{
  "n_layer": 19,
  "d_model": 320,
  "n_experts": 32,
  "experts_per_token": 8,
  "d_expert": 64,
  "d_shared_expert": 0,
  "activation": "swiglu",
  "moe_layers": [0, 1, 2, 3, 4, 5, 6, 7, 8, 9, 10, 11, 12, 13, 14, 15, 16, 17, 18],
  "router_score": "softmax",
  "normalize_top_k": false,
  "routed_scale": 1.0,
  "balance_loss": 0.00887,
  "balance_bias": false,
  "router_logit_norm": 2.0,
  "init_std_router": 0.0152,
  "lr_router": 0.00048,
  "vocab_size": 32000,
  "norm": "rmsnorm",
  "norm_eps": 1e-05,
  "tie_embeddings": true,
  "optimizer": "soap_variant",
  "lr": 0.00461,
  "beta1": 0.95,
  "beta2": 0.95,
  "grad_clip": 1.0,
  "batch_tokens": 65536,
  "seq_len": 512,
  "train_tokens": 357000000,
  "steps": 5448,
  "dataset": "wikipedia_en"
}
Below are experts of layer 10 (counted from 0) of a mixture-of-experts language model. Rows are named router (the router's row for the expert), gate (a neuron's input weights, with its number), up (a neuron's input weights, with its number) and show model dimensions 240-319. Each number is 128 + 32 x the weight over its row's rms, rounded and kept within 0 to 255.
Before each expert's rows: "gets" lists some tokens that make up at least twice as much of what it gets as of all text. This comes from a sample of Wikipedia text that the model never trained on. Tokens count by the router's weight.

# expert 12
gets: " and", "s", ",", " which", " who", " but"
router [ 86 157 161 163 101 195  93 161 157 142 117 121 168 127  95 175 102 176 133 107 137  79  71 137 145 126 138 119  65 180 135 131 122 111 124 131 150 100 143  65 167 139  77 157 150  64 119 136 111 151 140  94 130 125 113 160 108 102 140 188 128 125  64 112 129 159  46 163 151 145  73 139 136 116 155 162 116  40 166 116]
gate0 [ 96 152  79 150 105 121 198 111 167 168 134 172 116 156 101 151 154 124 136 114  80 175 140 141 163 136  42 110 125 133 113 147 119 119 119  75 202  80 122 147 141 112 117  37 100 135 104 176 122 115  60  90 126 126 110 155 139  92  82 132 131 124 125 147 137 154 147 138 152 117 168 134 143 131 108  98 183 148 173 120]
up0 [123  77  39 158 107 136 184 182  32 143 113  98  73 167 108 128  88 106  96 107 147 125 134 153 109 104  96 129 121 158 132  78 110 105 138 150 145 143 114  57 150 175  71 139 117  79 108  95 121 125 124 162 113 147 158 129  95 182 120 108  90 156  71 105 115 109 160  56 165 147 156  94 149  76 107 114 121 112  77 112]
gate1 [153 143 128 120 208 171 157  94 108 133 177  94  87 155 133  83 112 149 113 137  77 151  89 132 124 173 145 128 122 126 148 147 110 165 112 117 170 119  91 129 151 175 161 138 145  99 147 109 110 166 167 180 127 138  96 110 161 156 104  88 144  96 135 121  83 140 122 180  96 181 111 144 136 191 156 122  74  88 160  90]
up1 [127 112 171  88 132 149 116 131 159 173 124 137  66 125 113 193  92 123 189 155 129 104 119  71 102 121  93 137  80  94 171  95 107 112 173 216 156 169 123 179 117 119  55 180 120 140 132  76  99 151 130 111 157  86 127 147 132 133 144 133  39 100 136  90 173 179 151 168 146  98 187  99 141 151 149 152  94 155 111 112]
gate2 [ 84 187 103 126 118 164 121 152 110 143 188 198 114 168 162  94 119 158 108 100 122 133 140 105 129  86  85  68 116 137  93 142 119 119 221 126  84 116 125 146 124 129  92 152  93 145  32 134 136 102 120 106 115 104 134  86 159 166 108 120 138 160 115 138  91 144  91 113 126 128  58 180 128 126 142 150 127  94 181 206]
up2 [173  93 107 116 134  96 145 113 151 130  97  91 153 138 144 117 152 106 175 149 170 165 100 140  84 183 162 183 125 121 195 113 111 175  65  87 139 145 125 114 158 104 170  85 135 142 219 145  83 179 136 174 106 144 129 183 106 117 141 136 146  89 145 134 162  80 152 179 131 165 166  88 147 160 152 140 104 208  98  61]
gate3 [ 60 101 122 117 150 101 161 126 149 118 180 184 219 119 115 131 149 144 108  72 138 107 163 122  73 144 135 208 113 176  75 114 159  93 139 145  63  99  88 152 173 121 133 134 102  89 123 107 140  81  78 135  71  85 121  83 178 120 183  97 117 161 139 106 127 128 128 175 118  88 129 136 137  92 105  86 125 124 125 185]
up3 [ 70 105  81 137 166 111 100 160  99 139 178 126 177 110 112 118 141 118 120 118 154  90 121 157 119  97 147 187 112 160  82  53 127 152 175 110  62 173 113 118 101 131  88  76  94 142 151 121 150 101  87  93 109 107  83 140  97  71 151 142 145 125 107 167 107  94 132 150 125  55 166 103 116 112 159  90 102 138 139 116]
gate4 [106 153 135 117 154 110  89  73 160 178 110 111 128 181 127 166 202 126 142 112 139 194 153 145 116 166 129 101 107 155 163 188 159 144 160 155 144 131  71  84 183 193 116 120 170  96 167 166 124 196 155  93 136 137 103 136 147 132 194 123 113 116  65  45  88 102 119 143  78 123 100 138 106  97 144 114 171  94  98 154]
up4 [140  83  96 120 105 139 136  76 165  79  99 192  97 125 157 123 137 166 140 126 111 119 141 147  95 146 129 113  83 140 187 136 135 129 125  97 140  99  73 128  74 153 116 201 128  92 104 146 233 108 164 140 106 110 134 139 156 114 120 125 146 105 173 122 134 118 188 167 123 164 137 141 115 217 103  94  94 220 105 120]
gate5 [119 122 127 151 107 151 144 155 114 114 120 165 165 100 139 139 141 153 132 199 110 104  77 116 123 127  97 126 140 129 107 210 101 118  96  92 102 139 154 170  54 122 184 105  74 164 111 123 157 110  99 155 126 150  80 118 151 128 140 102 159 134 107 114 168 151 157  89 185 132 149 145 109 141 177  97 107 141 120 152]
up5 [106 118  95 153 105 139 131 152 106 132  99 174 135  97 128 152 142 128 121 124 103 133  58 131 161 119  58 165 106  79 107 152  54 109 150 146 131 201 167 136 104 112 175 129 100 126 144 128  70 110 120 130 125  80  93 122 104 131 142 142 189 105 120  84 112 125 124  74 200  96 137  97  95 152 156 113 148 178 133 108]
gate6 [126 140 136 169 135 149 109 120 201  89 124 157 128 148 164 193 128 119 161 122 107 108 128 168 149 149 101 116 110 145 154 139 152 107 191 130 165 135  69 164  98 188 115 147 117  78 136 104 181  92 132 172 101 104 157 120 130  92 104 117 168 106 218  90 120  97 157 137 105 182  78 138  75 210 109 128 104 139  88 100]
up6 [154 145 123 174 143  87 140 140  76 110 124  93 161 128  90   7  96 122 140 130 172 188 155 144 107 109 136 112 118 137 115 103 148 126  89 100  83 123 117 132 129 138 119 116 125 152 152  98 114 122  77 122 116 172 112 131 117 165 101 141  74 145  43 167 154 175 132 129 108 124 184 106 114  77 131 112 101 137 192 124]
gate7 [ 90 133 150 126 155 152 144 170 118 101 158 119 112  46 106 119 111  83 173 117 164 139 127 118 220 163 158 153 110 130 133 116 126 131 128 153 157  95 187 102  95 200 114 125 143 117 214 186  92 161 103 212 140 103 137  86 147 144  90 141 127  85 134  93 103 175 100 158 116  85 142 110 140 192 144 139 120 147 100 114]
up7 [128 179  87 179 162 170 103  98 116 166 156 145 115 129  93 158  61 144 172 107 146 125 127 139 164  82  85 126  67  95 166  60 113 136 145 165 150 105 136 165 111 134 142 129 117 181 124 179  79 114 164 161 127 127 184 133 170 131  72 162 100 107 225 120 125 148 125 148 110  83 132 146 103 160 105 169 176  88 112 135]
gate8 [177 155 179 203 186 112 148 124 152 138 134 162 115 113 126 120 146 187 179 116 125 121 154 102 136 105 110 178 155 116 123  91 101  91 164 128 160 156 115  97 176 122 111 149 205 131 160  78 152  93 102 151 126  36 141 138 153 105 110 162 171 135 144 116  83 133 180 175 141  81 140 141 159  78 145 123  72 120 152 124]
up8 [ 77  71  93  68  97 111 155  80  82 133 154 126 171 107 153 141 146 104 130 130 130  79 101 102 153 148 192  71 131 114 106 101 155 155 107 152 108 123 113 177 121  84 123  75 111 121  56 108 182  93 158 101 125 151  46 129  94 161 166 104 116  67 110 156  92  79  78 165 158 179 122 108  74 147 102  83 178 113 134 105]
gate9 [154 133 163 105 137 139 134 115 154 116 120 147 158 120 143  88 152 129 133 124 143 143 119 123 167 102  89 127 102 119  86 119 110  67 116 138 115 131 113 132  90 171 159  92 115  99  85 143 143 111  33 193 120 114 127 127 160  99 114 115 128 154  60 119 152 113 134 129 157 108 138 195  82  95 170 112 164 122 165  93]
up9 [147 105 139 137 135 117  90  94 113  84 119 162 156 102 119 129 131 154 108 131  89  78 132 108  96 126 135 143 131 142  91  34 172 163  98 110 118 169 137 101 150 111 156 126 143  82 163 176 138  98 133  89 214 100 159 134 156 113 111 150 124 106 102 135  93 111  66 113  84  88 155 142 148 107 168  64  29 105 109 119]
gate10 [119 154 123 109  89 146 135 169 128 108 152 163 111 157 157 166 121 167 126 111  36 148 143 134  89 163  65  65 144 136  91 127  69  91 183 141 148 180 110 132 159 132  65 118  79 123 112  24  76 152 109 107  92 147 132 111 146 121 144 135 135 132  53 145 150 102 146 112 131 178  84 118 132 175 130 150 133 150 105 151]
up10 [ 69 120 111 148 175 128  54 131 155 132  79 165 141  86 134  73 125  93 185 152 166 168 111 174 163  88 136  43 121 126 121 126 175 108  63 148 121 144 179 153 115  71 151 132 103 126 126 202 145  99  96 124 156 109 105 141 113 180  84 136 115 147 149 100  82 150 139 151 129 186 147 123 150 150 118  83 140 122 146 130]
gate11 [163  58  92 188 143 156 171 131 158 127 162 166  91 110 124 191 164 159 107 155  83 117 124 158 151  37 155 143 151 150 171  92 140 113 127 158 162  96  90 141 170 159 119 143 165 125 130 135 175 168 141 118 147  91 184  85 144 134 165 139 160 109 135 157 126  79 155 183  65 151 114 146 176 159  98 136  48  92  69 107]
up11 [157 180 160 110 100 174 106 154  71 123 146 103 139 114 110  83 128  92 151 134 119 154 106  97  93 162 162 131 188 135  81 129 131 107 162 102  99 125 211 105 127 136 163 112  93 157 125 126 124  74 125 116 137 132 123 189  90 123 101 125 121 104 144 141 135 164  99  76 165 160 132 176  74 121 151  97 202 169 186 143]
gate12 [109 175 101 116 115 149  88  93 148  84 149 174 168 100  93 129 114 157  79  96  64 170 184 125 129 114  97 126 109 166 144 169 107  61 184 142 170  74  69 113 158 173 143 127 120 131 135 166 111 146 180 135 149 130 148  60 123 174 142 103 122 177  94 177 119 121 135 152 141 115 132 128 136 145  85 131 155 120 191 166]
up12 [ 90  98  73 188 124 152 140 183 103 147  76 132  67 137 109 178  52 144 126 111 174  96  99  70 131 129 155 123 152 152  98  86 114 108 119 129 110 196 138  74 144 111  77 144 100 118 164 132 122 119 136 122  95  66 122 167  57  98 111 167 112 145 119 141 148 158  87  96 120 153 184  89 171  57 122 134  87 130 138 190]
gate13 [ 97 180 110 133  94 100 142 157 126 103 103 139 147 142 180 159 138 125 109 176  70 157 171 153 156 101  25 168 202 126 177 151 119 139 131 200 113  57 135  93 103 141 180 157 150 190  89  79 182 103 166 145 140  66 144 112 148 129 120 100 139 119 158 120 200  81 151 126  94 182 129  85 112 203 137 133 112 113 147 125]
up13 [ 98  71 141 102 153  58  75 178  85 164 156 153  81 146  96  79 126 140 149 120  88  98 101 139 159 148 141 136 150 129 135 189 163 108 149 100 156 106 123  66 199 143 141 163 109 128 164 125 134  97 117 129 135 181 152 125 135 178 150 162 151 105 109 130  91 150 222 127 151 114 107  96  59  82 147  97 134 103 105 128]
gate14 [102  87 137  96 115 156 119 144 123 149 113 148  64 103 118 155 105  85  97  79 170 128 146 143 134 104 126 106 152 144 121  69 147 129 155 101 162 144 125 148 127 162 109 129 127 185 131 166 104 103 120 148  79  94 115 139 140 186  93 149 159  83 148 136  86 100 133 144 114 163 133 122 102 104  93 144 157  74  53  97]
up14 [105 184 133 117 176 119 170 124  84 115 133 168 133 180 181 115 158 104 160 109 124 123 140 119 167 113  80  90 131 110 172 169 182 115 103 135 127 104  99 159 129  86 133 129 151 101 172 101 129 152 154 142 142 171 145 106 154 116 144  86 149 163  86 103 135 243 104 110 127 139  95 152 137 142 146 123 121  95 193 156]
gate15 [144 123  82 122  76  70 144 115 127  79 146  97 138 112  94 125 119 106 103 172 110 185 121 108 109 132 102 109 168 110 130  95 136 119 106 127 154 136 103 113 108 121 173 145  92 152 116 175  92 140 135  61 124 187 142 128 115 130 117 127 122 123  78  90 132 102 119 114 113 142 158 169 147 107   0 122  85 118 187 173]
up15 [ 90 149 135  63 118 133 119  76  87 166 151 193 161 148 137 116 121 163 174 109 118 135  65  81 115 136 148 161 127 139 154 137 130 128  62 111  99 170  94 102 149 106 136 106  93  95 153  82 130 124 113 135 127 102  28 145 137 165 142  76 112  76 148 144  80 100 139 119 169 143 108  82  88 136 175  39 164 181 123 141]
gate16 [152  86 119 133 121 129  88 147 108  91  77  98  94 205  62 168 159  72 142 111 107 138 154 120  90 105  89 172  78 131 142 154 140  92 201 118 133 101 149 128 122 155 134 122 165  94 143 142 107  80 119 167 113 142 203 151 152 190 140 165 158 110 175 120 129 104 149 109 130 135 159 111 137 101 122 111 109 127  59 148]
up16 [ 88 192 125 144 134 104 161  76 171 128 178 186 156  96 171 165 156 189 146 188 132 114 130 154 149 175 160  89 183 114  74 134 107 178 137 133 135 117 117 157 121 131 141 190 102 122 157  71  67 145  97 119 151 103  85 138 109 105 114  95  73 147 135 147  79 114  74 186  98 174  55 121 111 148 138  96  94 155 120  88]
gate17 [119 110 149 150 134 149  70 121 161 158 115  43  79 109 109 134  52 118 155 124 140 115 111 104 136 139 141  76 129 188 140 128 161 113 159 150  99 135  97 148 148 121 146 111 116 123  91 128 110 107 121 176 166 130 145 125  88 167 119 158  48 136 140 140 182 104  96 230 101  94 169 159  80 132 165 164 172 139 143 142]
up17 [102  81 200 148 167 176 131  85 118 176  90 131 104  98 128 156 111  66 112   8 154 159 157 173 121 108 194 146 159  83 155 142 103 114  97 150 103 157 144 154 181 108 140 108 162  97  92 113  83  94 105 118 113 134 144 110 114 111 167 131 172 138 191 150 181 119 110 137 151 130 140  73 141 127 160  85 107  68 140 136]
gate18 [ 79 145 109 152 116 115 140 120 147 131 148 141  80 150 111 139  38 139  62 109 108 110 110 161 115 121 107 111  61 208  76 157 129 166 148  99 143  69 135 147 121 109 120  97 107 138  93 144 139 125 178 162 156 161 121 110 154 172 121 100 129 122 168 130 107 141 124 110 178 179 108 138 167 150 145 117 132 144  99 105]
up18 [ 60 103 130 107 130  96  94 145 159 161 121 128 212 150 108 153 103 104 127 164 152 180 157  98 136  87 141 138 123 135 122  87  94 133 120 193 159 171 227 133  72  81 126 153 163 129 109 138 141 136  96 152 156 174 100 123 157 138 105 149 146 146 170 138 147 172  90 120 140 160 119 126  83 143  96 120 128 147 116 122]
gate19 [129 132 118 160  86  92 149 153 167 121  76 163  99 155 128 139 128 160  61 130 133 145 176 160 126 121 162 154 168 133 157 128  71  82 132  66 217 143 126  94 185 108  96 165 115 134 164 163 125 152  73 152 132  84 113  75 102 225 110 149 121 136 152 123 139 111 168 116 132 195  89  67  93 183 137 121 162 119 128 181]
up19 [ 42 128 115 142 116  82  93 121 127  37  93 144 120 145  76 100  88 145  72 117 120 145 147 160 176 160 132 129 183 149 147 179  78  72 132 153 172 115 140 131 123 114 123 115 128 116 109 167  79 132 109 152 100 121  84 131 113 132  72 121  99 106 109 163 138  99 161 123 145 140 128  73 144 152 163 121 136 103 160 152]
gate20 [100 147 128  90 169 122 152 145 100  91 199 138 101 127 123 115 107 105 145 100 109 129  93  81 137 130  96 132  68 139 112 113 121 157 105 152 160 167 144 125 109 151 144  85 182 111  89  41 106  67 105 142 123 154 134 151 112  85 140  77  97 103 124  55 139 171 168 122 119 155  95 161 161 133  81 124 181  77 109 164]
up20 [116 127 149 144 160 122 162  91 143 133 167 175  98 135  91  97 195 158 169 101 103 196 140 112  84 179 116 102 178 114 169  56 152 147 109 120 108  82 133 148 124 183 164 124 160  71 102  59 115  82 108  99 126 148 137 150 108  70 150 174 152 143 163  68 116  88 124 126 103 110 118 173 140 139 176 139 152  87 109 130]
gate21 [179 185 133 173 170 175 157 106 127 113 115 104 137 130  86 119 112 131 123 140 127 138 102  37 150 109 166  95 126 169 131 111 132 170 110 137 103 102 125 167 120 100 149 121  93 147 111 109 158  98 128 132 127 189 125 119 191 118 156 161  78 104 137  89 110 121 119 143 133 103  79  90 109 132 112 161  64 119 129 126]
up21 [123  80 132 105 146 129 158  96 164  71 101 106  82 145 172 113 136 153 103 135  88 127 159  87  88 112 205 109 129 180 118 103 155 131  77  49 154 119 129 138 157  77 119 107 104 118 100 166 197 145 100  77  86 124 140 164 163 140 140 128 137  93 171  95 109 105 124 190  85  83 138 131 102 103  67 105 120 180 154 138]
gate22 [ 86 139 129 167 155 116 140  80  92 139 163 113 179 150 128 178 111  82 100 100 112  90 119 109 142 178  96 147 105 149 165 115 110  89  98  68 153 150 114 122  60 145 151 157 125 100 130  36 148 137 118 157 180  88 142 139 127 128 119 137 126 198 161 143 155 155 146 126 149  72  74 132  77 135 175  91  91 134 105 115]
up22 [ 77 123 160 130 150 137 142  89  95 164 133 125 186 113 117 152 133  87 109 122 144  44 141 137 146 173  79 152 156 138 176 124 127 104  87  95 149 156 130 138  84 141 135 147 132 128 156  48 151 103 137 143 182 122 125 141 108 116 150 150 119 200 148 139 130 186 154 131 130  80  54  97  67  95 169  70  78 108  85 111]
gate23 [138 133  72 130 144 133 127 139  91 169 123 126 170 109 196 133 157 129 119 103 100 156 148 176 141 144 110 162 152 120  93 103 166 174 185 122 107 136 113  98  83 126 106  81 153  89  71 135 134 107 128 135 102 111 101 162 157 170 163 100 107 126 117 126 107 131 141 160 133 134  55 136 103  69 112 144 175 145 108 118]
up23 [158 136 126 157 136 120 141 151  86 149 105 150 208 112 145 130 167 110 113 106  93 120 102 182 111 178 111 149  77  96 135 166 160 157 150 115  83 146 117 110 109 111 143 106 143 100 119 182 130  79 106 146  86  97  61 157 132 170 117  64 150 137 104 162 105 122 125 163 114 153  50 155 116 118 138 116 138 151 115 123]
gate24 [213  98  98 180 180 107 116  93 130 112 144 102 147 199 158  86 134 110 134 148 141 150 127  94 143 135 128 188 158 163  94 131 122  99 124 125 122  57  99  51 111 100 179 163 135 132 133  81 144 131 133 105 173 128  80  98 167  78 100  88  99 156 107 122 123 121 141 147 127 150 160 109 137 131 119 135  81 132  98 171]
up24 [141  91 116 106 143 164 127  79  87 168 138 110 123 164 147  48 118 115 182 182 129 127 147 128 141 129 139 128 207 120 101 142 158  73 128 101 113 130  78  68 121  80  93 212 134  81  73  93 129  93 132  85 166 165 153  83 123 103 123 135  97 137 137 104  86 156 152 204 152 126 157  99 182 126  93 153 109 155 140 167]
gate25 [125 101 122  97 142 130 126 159 128  69 204 138 114 152 169 148 108 148 101 176 103 157 155 133 116 118  99 114 115 146 144 197  86 115 112 130 128 158  77  79 134 131 119 127 188  72 135 143 175 118 156 122 129 122 128  99 143 106  95  87 128 128 204 135 106 141 154 194 136 175 120 136  91 175  68 122 102 164 130 155]
up25 [120  94  88 147 139 110  64 119 195  94  91 142  86 104 107  94 133 104  86 117  70 106 112 102 141 140 135  81 112 105 153  77  94  98 150 127 116 138  83 127 164 156  62 133  73 148 135 125 114 124 108  97  83 153 162  78  96 113 176 109 191 106 104 137 147 136 133 131 147  84 133 126 167 103  93 127 120 134 114  93]
gate26 [118 202 110  98 135 116 142 146 182 122 191 155  99 122 146 153 113 177  75 140  84 121 101 127 122 116 130 103 112 185 147 117 105 174 102 122 147  83 108 155 100 130  93 162 101 125 129 132 108  21 157 137 104 173  94 116 126 176  70 116 111  89 135 166 130 207 150 178 101 129 110 197 104 204 162 104  92 117 121 148]
up26 [130 170 140 115 116 136  87 134 144 127 103  84  50 141 132 142 108 157  99  96 110 144 105  73 127  87  97  98 124 151 125 160 117 170 122  81 112 102  59 168 156 115 120 149 110  86 132  63 134  88 119 126  64 120 138  92 120 144 130 124  85 117 137 114 120 142 126 111 165 117  98 169 150 152 167  96 137 122 126 154]
gate27 [130 129 135 127 147 137 177 153 135 129 107 164 121 114 122 129 122  94 106  92  95  88 117 107 117 135 166 133 116 108 212 170 211 141 111 175 146 148 111  81 118 129  63 109 135 142  71 151 112 119 138 183 111  93 128 101 113 153 121 129  45 179 192  85 103 134 169 149 103  95 105 142 139 146 152 121 154 153 178 104]
up27 [ 94 155 144 117 116 139 151 127 152  98 137 191 137 179 110 100 104 109  77 138 110 109  86 120 159 112 110 129 134 102 165 124 138 112 126 148  95 134 130 110 126 156 121 117 111 112 133 137 109 139 101 161  97 115 144 162 129 109 141 128  51 141 155 117 183 110 190 160 160  58  93  94 125 138 109 138 129 125 207  77]
gate28 [136  68 202 142  87 107 180 168  83 149 134 169  97 116 161 162  88 172 161 109 125 113 168 108 143 161 142 162 165  84 107 134 111 147 146 121 241 146 111  97  72 153 119 190 116 123  91 143 122  83 107 129 145  40 119  92 124 141 138 148 152 127 100 122  69  76 130 107 131 144 157 117 164 103 121 112 121 164 159 104]
up28 [126  72 163 157  75 132 155 165 113 122  93 171  86 132 144 146 128 172 154 106  95 134 190  83 140 162 149 131 148  53 115 121 107 192 120 106 158  93 130 111  91 127 157 114 126 105 133 167 135 116 119 124 125  92 133  82  95 117 154 163 115 131 114 107  83  93 153 115  97 132 128 157 145 104  64 133 135 157 122 110]
gate29 [155 150 154 150 153 132 101 161 109 127 143 137 178 154  70 105 164 127  95 168 140 124 127 133 111 121 135 151  95 134 144 120 138 112 163 116  77 174 123 161  95 118 103 135 115 137 190 148 174 104 143 164 131 138 127  98 162 159 116 252 146 152 123 128 109 110 111 151 121  47  91 130 125 179  95 148 107 128 115  87]
up29 [145  78  74 158 151 156 131 101 157 117 114  85  97 133 170 201 122 121 123 105 126 172 116 125 105  96 119 112 131 171 158 145 130 170 132 170 152  80 152 184 108 176 101 114 143 137 126 113  72 124  98 127 127 110  93 161 114 134 126  74  74 135 111 104  90 161 138 100 145 179 125 111  98 164 130 150 134 151 104 155]
gate30 [175 150 102 193  68 109  84 119 162 136 151 108 227 111 112 150 129 120  36  88 151 140  93 147  37 126  77 155 125 162 155 102 106 136 100  67  72 144  71  66 139 152 109 155  74 110 150 154 115 168 114 122 111 202 160 120  99 148  69 135 148  86 126 176 114 113 143  88  84  98 154 159 193 135 100 101 103 154 183 136]
up30 [119 142 184  58 158 121 151 115 103 136  95 165  53 122 109 124 108 114 128 120 162 133 154 132 154 166 141  93 167 175  47 164  96 110 137 174 178 164 175 120 117 127 141 165 130 142 144 112 166 139 124 149 112  47 138 200 153 164 158 138 127 126 110  98 183 143 132 168 112 121 153 147 115 109 188 151 148 130 167 114]
gate31 [119 154 137 134 119  93 179 101  93 147 193 126  90 132 149 111 126 112 150  79 161 119 134 183 133 105  79 174 125 140 158 122  89 120 157 140 183 138 114 126 159 203 192 201  81 129 118 135 103 120 116  81 122 112 111 105 191 129 104 132 119 114 131 122  78 171 155 146 113  90 127  74 107 127 119 138 157 115 138 147]
up31 [156  94 152 103 120 149 116 124 127 116 140  68 179 150  73 199  84  98  98 137 171 152  78 148 159 158 194  77 160 104 101 153 144 138 136 107  98 125  92 129 150 114 103  93 120 147 149 116 171 121 139 127 113 136 129 132  41 153 139 145 122 210 115 117 110 136  88 115 103 102 128 144 133 131 119 141 110 153 139 172]
gate32 [120 143 137 186 140  85  95 125 132 136 127 189  85 169  91 146 163 108  71 142  74 152  97 175 123 117  92  99 101  78 134 145 123 130 155 101 156 155  89 130  47 123 163 124 157 114 145 136 107 167 112 144 162 135  64 153 116 142  85 123 127 155  98 160  18 123  93 116 104 139 108 125 144 154 109 137 109 131 163 148]
up32 [116 119 124 102  93 132 145 118  79 110 105 163 142 102 101 154 122 139 169 121 114 129  46  72  91 185 103 124 118 117  88 171  86 161 149 144 113 180 106 185 135  92 110 104 160  98 119 139 110 116 102 126 137 110  81 204 121 167  92 188 144 152  79 120 127 150  81 149  79  93  98 172 118 128 177 200 151 153 133 171]
gate33 [183  69 121 116 117 137 120 108 145 101 146  92 149 134 168  98 177  98 157 134 101 161 108 138 134 159 115 146 117  88 208 133 133 129 125  94 175  79 142 146 152 130 121 120  99 135 132 152 183  59  78 137  78 151 165  89 155 120 142 109 128 110 147 110 124  95 183  99 119 148 176 130  86 151  22  89 158 145  71  93]
up33 [116 177  55 129 141 163 108 119 150 123 184  81 163 112 114 133  86 101 139 156  92 104  85 143 122 135 108  86  96 176  81 116  87 158  93 170 112 141 162 142 137 176  68 130  95 114 153 123 105 165 145 136  61 171 133 108 132 105 145 128  62 139  88 115 137 128  56 186 118 160 163 190 150 177 158 146  98  78 158 174]
gate34 [103 164 145 195 112  73  92 120 109  88 135  99 144 133  97 135 110 139 103 186 102 124 111 125 121 130 142 155  97 147 105 110 118 161 143 118 120 104 163 117  99 144  93 125 154 120 135 103  97 129 125 127 125  91 122 112 115  85 143 115 134 107 110 145 117 120 172  59 138 144 189 179  95 128 176  99  89 135 123 115]
up34 [106 156 118 240 118  87  88 152 103  97 143  85 121 148 115 113  97 112 115 114  95 118 119 106 131 103 127 167 122 129 133 130 143 154 155 109 142 114 163 136 116 122  95 166 137 115 109  82 129 112 134 137 130 124  80 130 133 115 139 112 139 115  85 142 158 133 153  78 139 162 161 168 122 124 170 109 114 103 130 129]
gate35 [104 137 153 129  67 136 132 125 141 164 230  79 102 127 120 136 107  73 135  97 113 135 152 126 157  95  95 158 142  84 104 104 121  96 169  95 126 118 157 147 156  86  86  96 164 130 118 107 164  89 105 108 147  72  84 146 148 172 220 102 115 113 127 111 105 123 148 141 123 137 162  85 120 139  73  81 165 191  86  97]
up35 [140 156 134  69 177 166 106  61 110 156 147 106 126 135  73  77 143 120 154 106 104 138  92 137  86 156 130  72 121 191 147 128 136 134 101 169  57  91 201 171  94 165 118 156  92 125 120 176  81 111 152 146 115 197 167 111 137 155  90 109  51 132 115 148 156 155  96 135 128 153 131 128 137 146 136 160 121 108 171 173]
gate36 [ 89  80 124 121 191 108 149 126 155 127 175 151 140 138 166  84 101 111 148 109 167  82  90 102 120 152 145 110  89 147 178 109 170 177  87  98 150 116 118  93 172  95 142 150 119 138 131  67 171  88 177 121 157 122  84 166 128  91 172  94 102 184 134 116 132 157  98  89 136 127  97 133 158 165 123 121 169 143  43  76]
up36 [117 113 138 114  75 162 159 129  68 131  45 119 154 143 105 193 126 149 116 100 118 141 127 149 124 166 127 134 155  90  91 130 150  79 148 151 104 132 134 176  77 184  80 110  99  86 123 182  74 141  58 161 130  77 125 125 111 140 126 144 125  80 129 114 143 122 160 171  69 138 129 155 100  81  94 147 105 150 179 204]
gate37 [178 162  99 108 158 154 149  91 173 115 149 155 114 107 148 117 127 153 146 174  98 111 129 122 134 140 139 129  56 131 109 123 123  92 163 123 133 153  95  90 132 127  96  88 117 167 180  74 184 101 109 148 115  66 133  96 103 165 148 137 138 134 145 151 147 102 105 129 121 143 160 104 197  65  78 139 149 161 157 105]
up37 [ 32 144 148 122 144 102 113 125 104 116  95 122 164 114  91  63 173 127  78  92 154 141 151  83 159 156 150 154  96  83 132 160 161 188 145 144 151 140  96 160 125 151 137 163 179 187 133 187  88 126 107  90 172  90 116 146 150 111 134 137 112 100 152  71 125 148 104 137 119  91  90  85  98 168  88 110 107  86  76 164]
gate38 [138  84 101 169  83  96 192  92  73 131 131 126 159 137  66  64 104  85 146 103 178 100 121 131  92 159  97 134 138 103 162 100 104 103 118 160 116 146 128 100 129 132  73 145  58 104 195 142  76 114 161 117 180 152 129  74  79 170 160 192 103 132 108 120  77 104 104 115 108 127 127 170 114 121 151  59 122 116 120 142]
up38 [122  93  99 116 121 158 167 154  82  84 140 110 124 131 114 106 121  95  98 124 149  63 151 125 137  82 133  91 122 105 118 104 100  85 125 133 162 144 136 128  99 146 118 152 151 133 104 153 132 130  73 112 129 107 137 127 120 129 175 218 118 150 148 168 112  84 152 102  93  80 106 167 190 111 194 129 118 134 142  89]
gate39 [123 157 100  98 108 150 122 105 149 142 170 201  72 165 107 118  80 148 154 101  99 115 120  42 162 107  81 172 128 138 162 129  76 148 141 168 107 109 106 136  77 173 160 123 112 120  95 146 132 138 182 127 140  97 126 179 160 138  96  46 162 159  78 159  91 105 114 129 103 166 140 135 137  80 152  77 108 192 160 141]
up39 [105 169 104 133 130 139 113  80 152 129 171 172  86  91 124 112 139  93 169 101 112 133 131  38 116  88 157 124  72 124  87 145 118 116 115 210 114 108  86 132  83 128 132 105 143 134 156 164 146 106 134 105 129  77 145 195 184 119  87  63 133 166 140 125 101 167 103 114 134 130 126 138 131 114 150 133 101 117 205 104]
gate40 [ 59 198 159 125 199 118 117  85 135 146 166 184 126 154 139 134 157 143 183 121 104  90  75 177  91 128 168 118 117 120 128  68 157  61 119 133  79  98  95 135 105 118 143  88 123 139 107 126 140 115 127 118 114 139  98 166  85 161 143 132 138  75 138 111 141 117  86 130  53  59  58 110  72 130 134 133  58 111 129 108]
up40 [133 112 177 161  85 122  83 105 141  51  68  95 135 102 112  99 145  87 101 106 143 216 170  73 124 113 106  85 178  88 157 184 112 141 150 169 134 117 119 156 135 150 103 135 119  78  88 134 151 131 102 182 150  92 152 115 113 108 115 116  86  87  88 107 113  77 132 107 148 199 125 123 119 121  99 115 135 115 153 136]
gate41 [119 160 160 117 141  80 140 112 168 131 161 152  95 168 156 106 130 185 120 114  79 129 119 145  91 176  92 112 114 105 148 126 123 119 183 128 116 137 122  70  76 195 102 119 108 131 143  89 136 124 143  84 106 168 161 164 116 149 129 128 176  57 143 100  89 154 165 117 115 132  71 117  75 158  98 138 151 147 118 186]
up41 [102 159 163 132 119 125 136 110 169 141 133 152 125 134 183 108 159 141 132 116 116 173 136 181 121 116 138  89  84 105 117 122 124 135 168 135  92 115 123  85  95 130  91 172 150 162 114 122 180 125 139  70 148 130 105 145 174 136 133 142 115  80 159  96 126 206 169 101 112 140 114  98  71 157 104 126  65 144 123 143]